{"n_experts": 16, "d_shared_expert": 256, "balance_loss": 0.000103, "n_groups": 4, "init_std_router": 0.0103, "tie_embeddings": false, "batch_tokens": 65536, "seq_len": 512, "train_tokens": 293400000}
Below are experts of layer 2 (counted from 0) of a mixture-of-experts language model. Rows are named gate (a neuron's input weights, with its number), up (a neuron's input weights, with its number), down (a neuron's output weights, with its number) and show model dimensions 160-319. Each number is 500 + 40 x the weight over its row's rms, rounded and kept within 0 to 999. Numbers have three digits each.
Before each expert's rows: "comes after" lists some tokens at least twice as common just before its tokens as in all text. This comes from a sample of Wikipedia text that the model never trained on. Tokens count by the router's weight.

# expert 4
comes after: "\n", ")\n", ".\n\n", " |\n", ")", ".\n"
gate0:434550505530503471544527531569539494523448484452469470559470509475500489418484457495532560538471511537502560446442495524433556468477470555422510500527414531477570483536472484461514568532456515538510535470484498511493474482429510539495521562497508474530497534516507474496557551466528500483556593508426516450488471468518557488448502464500512463515508593470488510423444423546553489506475526497515578512548459539483469438493462502478442524515464563527520457444513553463497443458510516
up0:530527547439443499474473432470477521443525488465502469519553544463518487485551506474549523510443488535513471525571504526489523538463554513505441540514495481481423551464471552496516502509490440563483480546490454451459531515546498483507432499441418532502468513515517460506600585529461467448524499484561493517533512518527528488572489498440500517525484396499490479467456552436471485566515537518484461462521520546493391496566515478469588475497597466485459570427531471438572487563418528
down0:555544473523541542533550584438475502551427442461538517457495503487503513522500515455505410488446444538505510453457520505513451507533521562554499568473445531561512482456472458568525498509498497538485440482392545524503531488540504464538491451478542442486428440470440443474504532505532471495454417416560531548510495521482556442474638474491590577500499505514534491482543454538517544544495459456543444504487512515436493494489482518420484516458498497592550503524441510531443534509410514

# expert 2
comes after: " ", "–", " (", " P", " K", " C"
gate0:521511463583552492513453555519506540499502486528553479446464583493477458444520562511443523535496479458619528572512473523517462567520546538510437487415481420487481445519487531462547501489488475488539509499499463526508546452501479516492549462410513538493529528582423563508556534537550504502540434472476486517533497514497555467543522515515535524498538463479492511483514564491569452546561429559562485433535485538446458520492461405438496436505501532555527528521497581582466410502553562
up0:517474424530476525523486554502471552566505448525558489522555509486501481551460520476494459516483527510510590527441478550518545514528543473501529451457480441573475478524485522527461522557504500519414494540467553454533457472551491483535538473453448508473471483507487505488531507506566470532511517498463508512456446461488455599491507476558431517559490415447484445575532546546467410490487545494458562489523502553490492469538558442456481494490538514518534541456577538538492514558567504
down0:429521474454465538485438550556522584607581508453536498554500509517499457433505519507459542502460564539507522555529475523468495503477492468536539508486434446514485506507445505503456534525500464525459547555429608484523472463546480478549524468493512567438491550491460446514565543542505497451475512509518496446448521450481475510494536573517586540487433498540511452531480575493576456451531529499514505499559542477445419442489550429534537540510569510448534489476540532505487480536432530

# expert 3
comes after: "20", "19", "18", " United", "17", "°"
gate0:441568503526539558587476501464477584537475511518459435446552535536564504444453454547511447455453557553496477516505560463462511508530435468483497513471537507564462513478534493551449531509499509495523517506459534524467585538580555504562464447483529562549524383464485528493592492509502493478464541423447598469573484515452539463529428413503457433454501515494579516527519553513479565515489478580528517498561503473523520439569450591529535490488478553509491515518447526511518455532552486
up0:468480513505522455489515407479459519516537511475513525542494467404499527526552485523489500543547544504518534539532494515540460584462506425491502483425456449519546555480432456537438483433459516509545442530521494568491479533468470491416488468522427417470514584584509503538472463511516493535475520520527508552534447453566516537456503468525502495479563519511473506494433391579484481422456418468447460511479476486536512551532467470513430507495533485500566510502544494498509488428471520
down0:498539471466441577484575487498438495498534439513474432524463509411571494528548430477531460478493397436451487537524538509499535501465552497490515525551489551527506546475499507496486499541482479452443481453481529494494517494574513522491464513520498523537466509498553540513579482536467501526517581506444507437512531472481499517520490577467434516479528458466438414512452541466498448420504475488477501451566493445488512477488492517480537553504513417532517506538552473505455446477477470

# expert 13
comes after: " |", " the", ";", "|", " and", ":"
gate0:551461474490481414545508447454496419498444550521547567480456498468514535493449545535545474451511544529397441582458517517552593524427502471480514535514463523485608573473474466516511502552491477525455548500507501491496529462579517492550522511468467523486451536520517562496501512498489385550518475529492489513425566488545522534542521494476464538490483542514501518523546417438475493529502509534558500508521511514498449373464498489514485593533546399509441494474502564436485562493575485
up0:538509543506525510496457549498492502491439468489498495449473478442466511518520505453507485477537568566432599437482500438500585454458502476492500509508476484472560452444502523493510495529469497534537518522541545511452475474593491501551504515488452512451532489491467400546369500472510532589516473515502526542461452533509472565467508505459429459481517501421526525479547468507464483530541524545527457542522446527480436533440509447499472553472525453585568488455455499542435568493492518
down0:452519510464501503436453497453510445477442457506463527427520531469443517502510500528454437489554508465457562513509479509469487472458547496505455433536513530513494426503530506556426503528541475513577472460466464458539551470486524530494462498416513438516545575481468450477547483550550465494463521485478429435512486520493513505522448445454540487596433451559460498529472457536492450511497496505423563459565517451549526461508506548481553498513480524494446488523476465414431521482414542